config = dict(
    n_layer=11,
    d_model=768,
    n_experts=48,
    experts_per_token=4,
    d_expert=192,
    d_shared_expert=0,
    activation='swiglu',
    moe_layers=[1, 3, 5, 7, 9],
    router_score='sigmoid',
    normalize_top_k=True,
    routed_scale=2.5,
    balance_loss=0.00299,
    balance_bias=False,
    init_std_router=0.0089,
    lr_router=0.000149,
    n_head=12,
    n_kv_head=4,
    head_dim=64,
    vocab_size=32000,
    norm='rmsnorm',
    norm_place='pre',
    norm_eps=1e-06,
    positions='rope',
    rope_base=49200.0,
    rope_fraction=1.0,
    qk_norm=False,
    attn_scale=0.125,
    tie_embeddings=False,
    parallel_block=False,
    init='normal',
    init_std_qkv=0.0189,
    init_std_o=0.0189,
    init_std_up=0.0189,
    init_std_down=0.0,
    optimizer='soap_variant',
    lr=0.00138,
    lr_mult_o=0.683,
    beta1=0.95,
    beta2=0.99,
    lr_head=0.00367,
    grad_clip=2.0,
    warmup_steps=200,
    schedule='wsd',
    decay_fraction=0.937,
    decay_shape='linear',
    final_lr_fraction=0.0,
    batch_tokens=[32768, 65536, 98304],
    seq_len=1024,
    doc_mask=True,
    train_tokens=317000000,
    steps=5295,
    dataset='wikipedia_en',
)
Below are experts of layer 7 (counted from 0) of a mixture-of-experts language model. Rows are named router (the router's row for the expert) and show model dimensions 0-127. Each number is 500 + 40 x the weight over its row's rms, rounded and kept within 0 to 999. Numbers have three digits each.
Before each expert's rows: a language model's description of what the expert responds to. This comes from a sample of Wikipedia text that the model never trained on.

# expert 4
Description: Head nouns for offices, institutions and roles after of/the/a, such as President, Minister, Court, University, house arrest, front.
router:500421529455421522565520508427441549479509504519544466474501501525526494453524554449540541535493519529476465486499501467471463508581495497533463470563525471537516471579514536503505497487493509413448476568474561528465444575480406450456467487535440615569469445550549486510456560458453548436495477539532512474426564521562463519565546551504527537501474531453572537495461445495466467513489

# expert 5
Description: Equals-sign markers opening or closing section headings (==History==, ===W===), plus line breaks and pipes starting table rows.
router:513488559529421524476522500591469515499435533517504482450497564481494499416470465460558500507497499515544491493539518520536473489551505556506567541550506475554561427507579477528486548521520548439479459461484509536452469502536542455475527480499519512505464585521506487473476556496430502572513462563461510555487480555511510568501446517486459504550564488520580531484475520544466467449561

# expert 47
Description: Ordinals such as first, second, third, last, mostly in music releases and chart contexts, plus some list and infobox line breaks.
router:504469544498520503522462509502457486559538499472502523542511544555450530450541508576474461546526470437519530521500473494491486510536542529560524580533505548577473506526461525472488581475541528440491569501437552448517486542446478515509507416468506509530518506469505516435479559513528523531462440502520464475561492550549465527436474486505548513559492497503440459598527464516537456567455

# expert 34
Description: The articles a and an introducing descriptions in book, film and biography text, as in an eyewitness account, a pesky fly, plus This.
router:478451543544442437489488538440471572492513528548519525454495456461503475514457501428493563583526450501440491480450487467535446459547485459505533544521490519500470483527507525539432475419486509533476509545530533486471491513490506526478491538574525510503481526468464554489483412547494551599530486507479498469509499567477428490497503521515472439573459549494450519569468493557487530527456

# expert 40
Description: Unit words and symbols after numbers, plus coordinates and table separators, such as km, kg, acres, meters, sq mi, degrees.
router:457486478533461467560556476473517476480517537521540515570533523424533506540517482526510545551536534499494470454557480517451481462567522500544543470517455546493458558474512444448576542462494582533482511433574497499434533496551394503496507477487442494475517460515529523507501550462508530459531463525452526480468519508504440471468495551503474512441476563562499460483489445542528513500495

# expert 38
Description: Opening quote marks before nicknames, the slash in and/or, hyphens, and word-start prefixes like re, un, dis, con, non.
router:480473503544517490389518450502517574513537449522519524463499477461552530465564515465459474549565482458475555480462454515488519454510502455494574524495504500463476401514491493522534567495496492476541555539454546456442475490461510449410517489463548604573490560473531496503530497466480511556513421509464521411529476479486450594460433519491560526528538503512477503524499503471516444511501

# expert 20
Description: Words and word pieces inside titles of songs, albums and films, often quoted, such as Mad, Love, Your, Dreamed, The Way It Is.
router:483512571571467488553527508499435536490543522533543520479525518468595424444512499417430519515495548504479533506508451530487426487523500492559522518466519456502552530445509447529511448485599472479447525439450504503416460495425497575498487475448530486492555504411502495483478494508523519490506478479467487485486499474489551531493455471506572540460529511565544524506566462502550500470505

# expert 15
Description: First pieces of proper nouns and rare words, often place names, streets and species names, like St, Co, Tu, Stuyvesant.
router:491456504524475569534542518528476503529475545517433453513432528525563503516497469438577495473524506529492506572590514456443476517503513480499540512465521469491511527496379535528501474537534525493486465516534459471496581510487515523442530530580452498501480535432508523506469494470459555526513432403469502475487501441500423451495459545469479496567452540525422550568484456562485435545501

# expert 45
Description: Descriptive adjectives and comparison words after a, as or is, such as known, such, long, safe, and adjective suffixes like -al.
router:455539550515440416531526496491517498497575523520497510503522527544447568485515510457500519563508556533447491484460596448490481518476511489397559496482493483511550525454502553504554536463482454431460498510396503512399490533425477447469504520462457533447512459501521500404494517522448495557517506504559527562478588497545482602527456575485490454502484564467451493487441476455547493524479

# expert 22
Description: Connectives following a noun or adjective in prose, such as of, than, including, are, were, and commas before clauses.
router:557518543509531491501510446455547554544485568475469505474484512481507536555553475557531467510564462513518545486453537516486503482499470484481512503507516550561475506485519544493493536418538528547535443558497528412553496484472463544491518553507487561526477515452483509499482530476491497519547467560512472597514552452470502494525471556491505509471505578547524513523472530520470505513527

# expert 35
Description: Periods ending sentences or abbreviations like J., No., i.e., plus plural s and S-initial pieces.
router:542486487495470531477458523549510529466467555411480567567479492522509513515540535476558505510481494466471562481490490444445561502458510531510510502590500546557496466486536471460500480589497555493462453523546501562394511567541472559479503494462481449465511519508492507507441518461570490494506495582487522466533475499444472509500529483440540450483533489535523528463468437549485501561488

# expert 13
Description: Digits inside decimal coordinates after the slash (57.392006°N), plus abstract nouns and modal verbs in prose, such as design, development, protection, could.
router:517433552535475507525525473517524572529575473488498526532508519466502482565518506422554564514494510486442410430481441433449539550558489441460490541483514486508540491531571510484437535479514520512448498472514481482555495579551557497507529423536506469481428538478515523491492510470446482450489522533501508477453490536506467570450475520431527533522512545505509490551514449565458522522501

# expert 7
Description: Head nouns naming the article's subject after the, his or a, plus it, such as film, series, team, company, album.
router:548516527557515509573480472510502590491525558561497444516520501548531562483522512473578469515504434432531472507504512453490469510482494480546479461555492506553502512556496463516544483474476517503479526431445520466509458490524467463454491494495480626577526516491489541540479500450445544536482528517463532517449516514510492510467525533565506488553459505463523494552480460517436432537424

# expert 21
Description: Four-digit years, especially decades like the 1960s and year ranges, plus time nouns such as year, season, time, and month names.
router:488508501498520457484484511447512471485589536474492524475543493517551515482499515465575486557476485511505501506473474444458512482552508500518480509499528525535571475504416531491532547481613524488480575543536474529441543508561497498451495441557547495490514487519502560472496456553454561510534430487507482446504545517470506496451506466549495525477425491486464548525480568483459473569484

# expert 11
Description: First word pieces of personal names, often foreign, like Al, Ko, Za, Ben, William, and the pieces right after them.
router:484499508464434593535611577495465481531461479582487505498492506504551504490541461486447484519531517495524519428487516490505449503390474529506519455491516449478520508501481471540517446493536534553484463431482429517456451509511472472511412574505482461508524516428555574501446583523459524502517492436558516449496550492516465435500464530564522398455477564522502505528532472520480433533477

# expert 9
Description: Hemisphere letters in coordinates (60°11′N), plus infobox fields like Born:, Died, ISBN, Succeeded, and semicolon-separated score lists.
router:457402545478535472481501543528484587490536518428474527560475515470502500538541534480592546496492561524563507461528464482413535453500585541499558544548499490450470501576547513477489512419476484492483513476542550540527552469485475419511545525536531493532464558439524512453504537516442593490536530506496486537458445575426494552580473577473452489519502523466489534520447486509510509448512

# expert 30
Description: Number pieces continuing a digit string such as ISBNs, ISSNs, coordinates, verse ranges and race results, as in 8:3-4, 0022-3840, 5.42.
router:492459514516482477482570576496554492451475530547493518459508514532494467406530531469544555527470547493531515505478502573532435446519519596526527499501442488445509448481486475485478518492476542566465508456470535505478486570492468534495501512448489481536473502502522491478477505504433543491545502496500524559555515510460533460539501541506534496534493551494505457507557417575533533491517

# expert 42
Description: Words in biography openings and infoboxes, such as born, was, who, Born, Personal, Spouse, Died, as in (born 1968) is.
router:495492483548427513466598542405472515483523469620491415559544490488510485483488537464509511510567517437551525469559515456555491459585486504449494531463452483499461510562520560475507515467463504526445453511547477506493490549505539463520459512598446435459483464519509524541420561505535499492569498474556567492474520431602499577499438524505461489462461453466471442521470507555499513515462

# expert 8
Description: Infinitive to after verbs of intent or motion (set out to, supposed to), plus subject pronouns and modals like he, they, would, can in narrative.
router:445427551488568542515531471524526514497411536424499483528511460490516562560479484498494618544532424503453454449580540534457485452518514540483566509492465518456506513458552566525496443489488503519451452559515510527431443432494517566483549568497527515466523487477497462526504527437505561484494548457485511548535471516482559482524505538461490494521537555496472584587491430495523428443479

# expert 19
Description: Brackets, equals signs, braces and separators inside formulas, LaTeX and symbol lists, plus units like kW and hp.
router:461504506522574443515496513456464586497492481535593528421463414496538465501506578547636553554461540444480536501452445537453501462495479530543561563561485569489552481471582431515442440430499460535494484462528514486470527582545546414468490488481538537496473551500574506538460515501448496463560533513474460507514526510529466534523491589459488524469544534500507499578410424540514479479497

# expert 18
Description: The letter A/a, alone or in syllables like ta, ya, ma, inside names and words, as in Kaundinya, caravel, Kolomatangi, article-start A.
router:427484499455517563525465541540538509492555521575522470483551514444534446532500466420522614502480530486547432555481510552497475495455497534506539528603465562404520498493503532513464501464475541482467455458490458466510509533499539498470533407489562533506448571410507535498531508590499460488530516543521501494556529511532500432493441415493464530517523554508542513549462548577466457496462

# expert 14
Description: The word the and sports vocabulary in club and tournament articles, such as football, Cup, League, Hockey, plus section headings like See also.
router:447416519536440533540466450535533591535548485471463520528531529526451566515477508475542588513543438432498555475473491492503532468430569421498510490482498543512513534501478474514494540471510511519492567489466478524397519485601495493522519490524546542441491529533518466457440504467472516440475488540539540496480480517470529563520494497501556575527560596475532491564380530463480519533531

# expert 6
Description: The word by after passives and Succeeded, plus role nouns in election and award text, such as Republican, politician, producer, Representative.
router:492467490494460503486499489509489607569476452535475493536452431478507502528491540485481429545516492447566508531408523463403543488457548477520479513515525542466513500516508465483425530543465571450462539490483438546495486569498535501444584443459502501514536445531546546505473446467512473517541519500455503513453524486463478553487457553491545490447481615496534490550517489566486525492536

# expert 10
Description: Opening parentheses before dates or names, list-item hyphens at line starts, and blank table cells, as in (1992–2005), - Awards, mini-album.
router:504501523506518496540535528501491529469520511528539503520496490456484479513574424433474557489513513474482561492464526520471486433487499473523510533571532508476549571471557505521509470457533513550488493500490467498402523564559494476523459454503487495507464571478528495516482530453479541493541493500498460453510504508543389543439551504524535514473497476599528546574550529540510475459535

# expert 2
Description: Line breaks ending table rows or list items, plus capital-letter pieces and acronyms such as RC, TV, MC, PER, RSO.
router:448508498487480570501509419522533531453433535564461534487530588467453441488540562473644423476488545475514473545443459584466553438525448469495564504457488518470461537556474492480498480489485514527512413493498547528444589479548443509485486423488456565506518505408457549499540451482440495434523545576487498527492530497537495509480468568531518520495439536534487507516497448464449498497534

# expert 32
Description: Words in wiki section headings and infobox or taxobox fields, such as Description, Size, History, Career, Species, Population, Candidate.
router:572508551537501455485540486412483612492581534530534575459415551498526519518455552493471535545559462425515493384537440488537495485508555495516510516477467532507487519535505535534486491435449527503463436428440504509510548539572490531544487490525533486487563435446474538518486560521523479481504457453450490500526494508516500535496523548457519450541459485510506518526474505487521533477470

# expert 12
Description: Verb stems, suffixes and object pronouns in plot or personal narratives, such as him, you, love, father, yelled, denying.
router:491463527538473527566522529477461553522564458558459508494541478455563486512613476459435488568548463504494476514479545599525465476454400490465535460456485479518435471469493464467520535524484462573510521492510481432451447459519393480517443520483495519500480453436583474565511544491482579510528492481493521529476542481541540473499493506522494469558452509506481522462469440418567525487531

# expert 0
Description: Commas closing names or parentheticals before appositives (Zaurbek, son of…), plus predicate words after was/is like located, founded, used, up.
router:472508493497523438505576512443546519469494540551494501512468479549451470463424460483479462525518587525528564457536586541504537535422507520531439482476468556567508523500412500519510481503570494517478463482518472442602496474492569462495486395511476449444454533537466542472403461458582512467507495581464486586579570510474612477517440516547469498480455543516487498477482463586526514545477

# expert 25
Description: Full stops, closing quotes with punctuation (".", ").") and paragraph-ending line breaks, plus clause links such as but, for, However.
router:467503504505477450588473437510468468565462465487467551514461422522458503509503552481506453455494476515512523582520439511462542494533503479524496525510570462600507483527511419509548495471520489517458475473505525469477459529510494548479511407470516575528472540504503455439475423524434527467564469479468505507480473438492542497555509533499468492541511511518567509508472520551483489492575

# expert 16
Description: Possessive apostrophes after names and the noun or adjective heading a definite phrase, such as the Elkins', largest, sole, which, His.
router:522524479497524544547528562433474510457518509436500471477508540548477526468548526434498490469591448483495522529512542483488497515551483483450461530483500458499535554470513483508505493474546512570533515538502486548468494525534529474456451411472556510504557480502571455525445551481498482526462473507565545501471507522600517473431507523601519458526509453470513564525529491454548467569546

# expert 43
Description: Day numbers and years with commas after in or on, as in June 29, 2011, plus relative words that, which, where.
router:460505488541474434532540534524533494520483477537474486515467524539509471434534498480573444593446602534565478510440517462432464518509496443522503504428510484533491472547485464498503496515548445461435544484447454504596537467513540446493488437555512485508491412490538495494463532463480540454534486510539534555549520474475586504470426518494513454474486426542442544509530479521463498546540

# expert 27
Description: Time nouns like year, days, month, Night, single letters t, k and m inside names or URLs, and some line breaks.
router:442487531532511512485518461434518500568478532553499496489523571448508471559512457439508458470462499458504524481431498441466454401501500531535517584531553545482499497478502530451461480497463463490484482491459486550505608463537504494456514452504560541444516504552461448502455445525518539497571477501505402508466453548428478486523492557481522613440519493503482537593524507572463435536514

# expert 17
Description: Prepositions and main verbs in running prose, where the next word is likely an article or object, such as in, with, had, became, took.
router:538534538604546469485550504453484569504524451507450447449479495458479522440513450568545479544534462543548496492513505551517478485487466549511496533478522505537434447514535479432538470511481506528530456526476482483505465446513402479483475510545453488539525385493492487520400532424517548551504523481525532511492557450531556492543479507491450436406502564506503494430458531477518493474521

# expert 46
Description: Amounts, scores and counts in sports tables and prose, especially dollar sums and figures like 9,000, 150,000, million, 2–0.
router:470462503536464479471497496563530484478557517543391526508562532557558491519483530562539479523497519479533486500535522539488507490561430538457485463520451485475539516491419513535537511514484496516500483505548532526463511492577494511476401554439482448480476490536561530426459482498458552424513516487510483527513492460474503583470488530403561488506445554438477439494538474569524520527483

# expert 3
Description: Pipe separators in data tables, chiefly right after a numeric or percentage cell, as in election, sports and athletics results.
router:510465526502535506574501461564480512473499489451472447455446436462475567477443620410529503552511548483480471526461483456506508502571483493498536526518581511460536523470518514495468476431489516511524513549508589538521554494526525466476499558527496453553511485535478499424434472515526534458564510448458507456521507492474552549470471554552491494479589467517484475511509458524421485513398

# expert 26
Description: Prepositions In, in, during and by before years or places, especially in census and election text, plus percentages and cells in vote tables.
router:446531532576453461530507472467480559415467490580476539467475538479539457553487484526521546542502423515548502528467429498453467500571496487453450606484552538519489506522540453452501570512496503490527525438558536503429546462529462489540474470451580501491550465413518555570495418527472519461538500504499496467513503500445493458459481513499494484417499524525525393461495492453549530494543

# expert 31
Description: Words that link two names or items, such as and, &, vs, alongside, joined, with, plus some table pipes.
router:494515503525519558515491518462495563547458494419489501520459540512493500548482568449476541540550481468450522475448560510507530527576546501528528518502482449503518534500505490454472497466484482533560460506491498483450517573490447450464511440534508474565438496512539517531480469453505461550511502483532448455500565501481481568478502507495547517435566545482513524577514559547409502498469

# expert 41
Description: Articles, possessives and demonstratives (the, his, these, our), plus first pieces of rare split words such as mal-nutrition and entero-cele.
router:507513539553546458510509563448480584512530509548546525467443559553496457526591478495537587557495471438499579451512505565463443454505486488448503541435474490500568504472499457485436503412548567515513504547515470497482465520491491435473464505426580537484494514448541530510506540410452421522543444515464469511478536512563494549441514613466492411526545563507465508495430486481560492494571

# expert 33
Description: Country, state and city names and nationality adjectives, often the second word of a name, such as States, York, British, Korea.
router:442492517515504419516485479514519475478432488444510425473501518536548553515425503563536478521555429548519551490483462436501467511538418451539471454433499531533504453538498462495564496451521464525515532464517559496505492516577481452508464518502554529482537534529513523556496400531461453530473540508497506474497546511446520460499501557497520454436452486534467535517457486467492545528567